python train.py --num_hidden_layers=8 --hidden_size=384 --n_experts=64 --experts_per_token=2 --d_expert=496 --d_shared_expert=0 --hidden_act="swiglu" --moe_layers=[2, 3, 4, 5, 6, 7] --router_score="softmax" --normalize_top_k=false --routed_scale=12.6 --balance_loss=0.000842 --balance_bias=true --init_std_router=0.00728 --lr_router=0.000304 --num_attention_heads=12 --num_key_value_heads=3 --head_dim=32 --vocab_size=27588 --norm="rmsnorm" --norm_place="pre" --norm_eps=1e-05 --positions="rope" --rope_theta=13600.0 --rope_fraction=0.75 --qk_norm=false --attn_scale=0.177 --tie_word_embeddings=false --parallel_block=false --init="uniform" --init_std_qkv=0.0372 --init_std_o=0.0093 --init_std_up=0.0372 --init_std_down=0.0057 --optimizer="muon_variant" --learning_rate=0.00929 --lr_mult_o=1.5 --lr_mult_up=1.03 --lr_mult_down=3.0 --beta1=0.9 --lr_head=0.0129 --max_grad_norm=0.5 --warmup_steps=200 --schedule="wsd" --decay_fraction=0.843 --decay_shape="linear" --final_lr_fraction=0.05 --batch_tokens=262144 --max_seq_len=512 --doc_mask=true --train_tokens=1798000000 --max_steps=6859 --dataset="wikipedia_en"
Below are experts of layer 4 (counted from 0) of a mixture-of-experts language model. Rows are named router (the router's row for the expert), down (a neuron's output weights, with its number) and show model dimensions 0-127. Each number is 128 + 24 x the weight over its row's rms, rounded and kept within 0 to 255. Numbers have three digits each.
After each expert's rows: a language model's description of what the expert responds to. This comes from a sample of Wikipedia text that the model never trained on.

# expert 7
router:129143119107129112115101129095101134148131122164094118124116173137127134134113113170139081116068164122149134150127109150112173126081077125148126118158137089129116111104174135151109121157170101101107122144165127136126109149107156144158126112127188152116108050091103147144112115151109123102147112102150109111081105121134116138151132146139095138125152145099105096098136091125141130133101
down0:146117119087146142166145103128124147067126150119159109169086107167118116128175127122086132151111101064097147130091142149144120127144135135188170128100141141114070117157132093139134143117138121111078148094129111122133123125122126158126102169128156118141139130098132150111101090124114092139142117140120101121101142141135148102098108120136132093149070125142131117096106147079139095111121
Pieces of German and Scandinavian words and names, especially umlauts and endings like ä, ö, Sch, berg, dorf, in military, sport and place text.

# expert 33
router:165080116141121112164094147152111133092129154136146141083103132138128108131104131105152124125120108099164153131111144095079152104099181170101105104135146109140123157180130159120142101133095104112161124116116106116124140126166163155128141142140160121121094113125130135155125123131139110112095094124137155149149145146153142145165105146120084139130093161138160097088120130124110121151151
down0:166136104158097182144138145129106118175145147132114155125138110102138124148141119134157099125154125110131095139126138125108125161177129138161127125132091118154116138130128156143101117110148144125144173087150164168125161169134156118127102081160149129137127141125150108144095153161092172114128150142143146128154120139157150099118110140121139120121134110100138115134108140108145087130101
Words, percent signs and separators in census demographics and vote tables, such as households, median, population, sq mi, and were after percentages.

# expert 28
router:149132152147182150112155110122138119114074129171101130155137131143128127162153118149152121125143127149116132122137099087156148100130133126128108091116147161135146115121104096136138113075161129179104148131132168135117084133142097106104077121129097104118143140113120174070128109115125121081177097170118161101116097155110154126135134177116128153167142162115136107109093147134090136115089
down1:139142091170120120096101125142111139135171121159129139109123136102100143125140094139143180136125117107132131120112143123109101148136145119119138104169123110106115149105132155128156111099124122128073128141129134129104103127123125115123133133118111121129102129180108164107153115137123105111154110141166121103125154098136110127121152123132089139114105111157107167167108170135105114114130
Commas, and, but, while joining names, list items or clauses in biographies, e.g. "dealer and investor", "Borchert, who said".

# expert 36
router:138101106105123118147151116111118157142110107131156125097128101137120127143147125085154110139131132128127120159125083142087137100109128145145108131135133141160096116153175109115104130118140112172134090097090132100117134155137116103129140163146111181117121169114115102119151075112121114152121122170136109130114137185116095087138156161097136140133102097110142152140151100089107114108168
down0:133128120109107123166134167093178091119113118138102080159135128147102147118187123134143091111125085153104164136137155175120132119144092128118141134107123131144095120159099125143152177102115099130148140187114146109120156161121138127104102143148175149148151179137134114100162113175133130140106130138126140134137154104120118162114093141092154126090119144146138138126094140157148132125148
Nouns and verbs about books, films, albums and songs, such as film, album, written, published, set, especially in "written by".

# expert 25
router:144116111130144133136100123145168116101106103172134130123138091173141124112104108104101157162075112167122121083107117141092102140159158111152101109138151143119137084112163074135165071098106126119150127140167103124101137097108134122121093125120103157127122173102108100129100154121115124118130115090109129105106152120069142103118106082081172084146129087102113145119119118160153114167127
down0:170134133140159129098090113138119116125072096123107133120137165163132141120117097105121085108138142117127175124156130120129120149120107142129137130133097071126108136126075134119122144180125101110145170127159158140094112146144167125109126141090095101158153113104100157150087095160170139153106169153090091134149149161117158105119106115123116126177089131141108144111121170144126127097134
Middle and later digits inside multi-digit numbers such as catalog codes, years, times and coordinates, e.g. 809, 1953, 4:05.

# expert 55
router:128094142131159093162115129157124125140106133104148149136154099115107097142115119133098097149152167133159153122136130151155129116117162165176153133115160102144117135095079116134129098079113175145182104161098132122123109123125123147125093164181091133093118161116151162113152142132126126123091163114114120081118144158138158101085130110099179125110107112112119121124112142105131094151104
down0:137162119106130096139163117143114123145129145097105147115131131068167108102159149118129157119078152151153144131160103161148160149149142141146138125129184137122140109088116138114116196129119138107132126133128115109108140161132158158099115137085176144142136127128127114127133104119139128132139126087173131128131147131124132138120120131081185077140171170113159089138146097082163133078132
Line breaks ending lines, especially before lists or new sections, and == heading markers in Wikipedia section titles.

# expert 18
router:128157145099124121125153100143122138114129157093112146155138141085160177126123159141178117082087107139129118122157121099152116120146111133109141118123149092122121174141134126151152134162173110099096130142138101119169145120135094063115141100141154130110127096114109110182147148145164120138147144092144134130141134136142151112138112100129130116135173139132142124134128157112104125093125
down1:114148144143138136149095108130108141124113111165086129097118115126095121127134130131144129116126096130115159149115102116133136110121157135170133124143137141134143134119100157114149128099090146136156128135091129104119115105044112140124161148117126136122102111139108095103183129145151111164085125162106135136092113086084121169098120121093126151062056106099110134107124143132145120105127
Inner syllables and accented letters of non-English names and places, such as Davao, Aysén, Mariusz, and Internazionale.

# expert 52
router:111137121153110180127108139155131132109109082125138103116109134136100156130137164109122147166113121145108149131115156154142123126137095115175085162181154130105106092143111095104121091107093138121110086127169163086143139129099148117174111149152093110124073140102155118093120178112103140114140085145129149112132122109128115098124142087109124107143171122159163170106111106094072139131140
down0:113145163115129135139122094141124125120127120141176138098123143100142140118151107112133113098110128140137131106109164134129116107108105137101101154119158132110162104084118130128154198117096106129104101118113104108162128156116124121122070134109117152079134120107127104132156111105091143141146165135152123100134083152191148103129142130093129158118107102084175130122085151094119146158118
Single digits within numbers in sports statistics and league tables between pipes, plus Yes, x and dashes filling table cells.

# expert 54
router:138133161182136135119132158128130147115110082133128104134120132161101139112160125108117133108114119135137118136149156158135113124136172124173112105117144124121127083110157105143153078081098131128179139089134145127106122085115124106128123142135077144131167177169152101123109164098131135095122108119111171135109152119150105114082133099083154128114128092092119126110136144172092127164108
down0:119120074170142120147132142174092119110167096115131119140128121145146134111143133133087100133094126145143131124136128135120137137128120107101119175201119085113130117126132121108097133140156133127173180127127148131105105127134151069111102133104116132123174130139099130129211144101131102126105105144131077160143120118124135155121085125107125169145142131090103133121123128163153117132116
Inner digits of four-digit years after the first digits, such as 19'6'4, 20'0'1, 18'7'0s, in dated biography text.

# expert 47
router:150138130116132157163087164103160145121115124167149162110146126161123149122138090133117097139144121104103138130071148131097129144150110150140126154151128173110127164175133113130118103159130132147144106099140137113153133127175125146093114089133145104124092132129094114090102153140104088153124161127134091116102118133157119155117156087107137113157142099159135093089093147123111108141111
down0:104104075105120150142118160139133167147133137165143161139122090131097094135164171129135132128133150115134127130121165122135134167123137148159151119105126126154185144105162161093114140106147114141140170140174137147118095157155162109160114131094092149098143141136169124130147127159182137130161131121163104140123176135171139147124128131144106060150112113119129135101123055132136085147108
Separators and reference tags in asteroid discovery tables, such as the middle dots, MPC, JPL, LINEAR, Spacewatch and Kitt Peak.

# expert 3
router:104162133124135112145165140084139148103112124101129152160130153149130185112174149129116135119126155190112128116079098141104128110155140160135167143113140168160089137133146125141108153092155119124116131157133125161077118137113143169101125140128101164102153124096118137126133125109121153103152111114124112109193154100109141112148164106133121123133096160097101095091106178115130174129142
down0:183147115154155154118141154132131142143089117148126135084128156129141087173103138128113157153136171108140162157187120133109144137122115123167127089168090101142109119140108108125162124151143139127128135130126112137141145162161112132105137172133131116145128158093129149129095147120102130083167137104133127114124099116144131088115113114111182133100139124094121157111154123109142108154145
Periods and commas inside numbers, initials and citations, such as decimal points (3.59), name initials (J. S.), and vol or ISBN.

# expert 37
router:179157096129097102123119113101114125140174121089101132129142147082120152143082100128144126160129112160132118126123085127109107104096118128130107123170156144164131104152145135129123120088161138145106098157098091118120121155156106123098157146123123133109084103155155117136147136105153129143172163119152152120116134129113121108123138126161114103135141143138131115119156134118106108123101
down0:130115130155106112119129129166101107123113109094084177156196114120158164137123130113112116122133164107120124174146116146087130125106091127121125152130105156149135072116124090096119075153156142106137119127146120152150129124133147168128116125126158149136135135140122132112172149123128176127145124151106113104148126132160107118107126096127122139189104116141122125106127152131153129110109
Middle word pieces like per, est, ec, ber inside Italian, Spanish, Portuguese and other European names and words, e.g. Gasperi, Politécnico.

# expert 56
router:139145181143097161106082140139138157107147101134122151094158153127143127101130094123135136150142155153125107158110119126113113127131138157129129165173123115121113083122113158127154083159113122123136140088124124100096139111114144123121116092104095106164128152166134095118104096108087146149108117120161145149081124103152121141099163076087105130147130128141137139097126079121152127158139
down0:146128120153147111122116118104119147158136104156087107110091109120126140150098091135108066141128090155199096106123136152102111142106102184101126145176090157108093113093110132141103128127163111171155138146079155108096125092156096130125144108178110108129132165113109103123132116123179146109171144148111130146133110154136095137118144112154150105134134137075113139128133173104107118164113
Single digits inside numbers, especially coordinates with degree and minute signs, also years, reference numbers and table figures.

# expert 5
router:107085152132117127119101112139091105107120123130136138076148147126125113180118118093116143118130122143141155164147108171128161142113108143126122175137106173151137130081111123142095096149155149147142102112092140148151141168155161108108116128114144096175146145142121169116118106096149158149144186109112139121160121127134157148176104097114115159099102103139132108165143129092151125090104
down0:133138150137150113124133081075136104164135140140113112131129153146135141089107139100144153129120092120122111078100117162144140081079103144152142152121122134111123089136143134146102130144116132121118139094074176109087139121173141115111097174117158085122179150116100153178117114120157194151116109153161052131112163133147096099121108146106135132095128158151141139106115138110170142127141
Line breaks and leading dashes that open a new infobox field line, such as Born, Website, Genre, Record, Elevation, Binomial.

# expert 6
router:101118153151125143099124129133094125136158123136101146037102132141131141122121162170074101086098119116112107130060155130141145186105147162106113163126136143118145147185096152100120136123123132133138115176161143153130127144143138103124129136119124127166109084128100100098094153132088138149107140141180102152147114125153170142131185119118109138105144125158144150134146099108137157121090
down1:127142117136139105113112124144118134140137129177088108108129117149155089102130121135105147096103110091070128126087114133114137086155133103136109132098161153153112139132120143118152109119143084149118167134099132155125153132122109164048115130125142171131115152089136138139075214132087146110160133138133118127110135138145147152092161150135124135088120131132142105124107146144087111109132
Short lowercase or capital word-start pieces in technical specs and compounds, like N in Nm, p in pitch, h in hack.

# expert 59
router:157122152144142129082094146096190099130140129138090138101155101147165092121143120110121144136118092143127161112160135153095086151154093094107115113162127130122152099091141152079088111084141143118155114134130132136089088102127164098117131111121130146133116141136137152121121102069124166147130111123133109137113112130096154130096087118093131115112195121089178102135116166137130140127147
down0:125107170115146158121170129114092137137109139114134124133101118167154099125144132174124160142139103153165112144123069099156087160112120129150128098140161097139140107143132133163134142117122081105149137136112134139099154183139114075116186186100144105157131102170134080142134125125101142115137133131117103079121086096144108082150109139128100116141179128138089146150087109112128149116133
Spaces and digits starting values after infobox labels, such as Reach: 71 in, Total: 30, Formation dates, plus born, Apps, Gls.

# expert 45
router:138137158078114125149106107113128122088169108114140114150115123126154120173122118134116108136124139115124152108056131156144153134147098100117106096068061111105125146144111119116110119149152125127147158131125107126160132125093093148142152158100159142123097115131114117109159113135152144143127131109175161115160118150138155125130139146172103148153186145141126095117161140179144127095146
down0:169139141156107141105136133124114131143146101094146105156094156114114166089133094134137111113122123131145128079136112174126123143138124150097168110114169128108101156162107146098116125097127135141137125120170129170184090135114123126173111091098111087080135144111147179102077134142111142156135107132141110125116108143159110120156140130137133158201147110101108158112167141113124108157133
Word pieces inside transliterated non-English names, especially Asian, African and Hebrew, such as ou, au, ang, Win, Wu, Chan.

# expert 20
router:157128070108129123141184098108130127150158138123095100093112128125155164117108145129139076136105145116138107103125180091162137170146122120135157113109151072141131142132130152149102208138131113173090125147130116147096154111120134107118111083103143120121120074162098135189151145144121112087145134122149159178103125129146083125155157122110105122107160154126088119113119104139097128098104
down1:070094132092118100143128140142061104116117157125161189116125145133126126127154131172142121128127120142142109121133143101117133141130145127152064142123064082082059141121102147180104135174119163159140130163133130110133092104157129108139087104113147151154129120160103119109150120102114143149093126095114115146137126113127156147124120144102102085079073125158109155146114156154103145078136
Consonant-led fragments in the middle of ordinary words, usually followed by endings like ed or ing, such as beg-g-ars, heterozy-g-ous.

# expert 60
router:185111161130128110117074134107162122137098171133095133097154149127146114117116131098085113160144128153086130138117132120156149162097164146094093155174137135138148141149103162149165093151118144107155106116152145101146126106181164137132132093106152150137112090100115135164101113103136146159139122101147133183159127150127144142114157103092096123114156135121168123097097120086158135128152
down0:148120141092090121179105111098129117107135079122126125180117129124111075132155121126128121122093099114153141124133138129099115162108156145141039160118106136172126136140124118164154126127099074081112137185118136115136159160124114115135193115132091161114135084105117111106144078122123140161144164166123152146150127188122092108139100132156139142130128118156098080123150134166093103153090
Parentheses, pipes, commas and digits inside statistical data such as unit conversions, census figures, climate tables and ship dimensions.

# expert 10
router:120140146142134112096142145147136125113135180136123153137150126124138077112147137126105119114089154160121100101122118094150136144121108101109147117085070100117121137153118162124127100101149143105104102118120090141131140104158116121145094162149117142091125140116118161112093146101112133113133119094128158135133138176078131137149150091146130121138119114120116097132146093161157149109169
down1:150143146126109118133120081086092101115139184190093113136153103141108096124140119111141122123137129154128116101116130149119120119136138137150111177158132112130125125130137144121065130089100135130116157164166091132134173096150140112138143137115074101108142138134122128138119123121134129160108168150133130123142141159095144142134122121109140138131086120162119137111144148133100118084061
Pieces of Latin genus and family names like -idae, -ensis, -aceae, plus function words in species articles, e.g. Platycnemididae, spinosaurid.

# expert 19
router:115141095074107129120091145119128119073120102128111131084162141139123135134114109119146117146155139175107144161096163147150097155125112114124111086140137117084169114125129108132107092112090090148114115069138132096146140095092136091150128143161087123102102109107142139083125142121132150147136152122119135123140125155151104155116145123120108144128157144129152125111116148112127136118115
down0:089107128111119121147116164134082146165109093121124105110157116125137096145164105102121092165138144125120109103151124122116133094069131099146134142152134094118153171129144098146123133125113140133122128180090139086096119127142148108139144129134107177115143162097137116083123123100108147137152063135085096142117125140107128099081125104123094155127141102121125187146120114091098111126089
Blank spaces and signs like +, −, ±, £, € that open numeric table cells just after a pipe in sports standings and chart tables.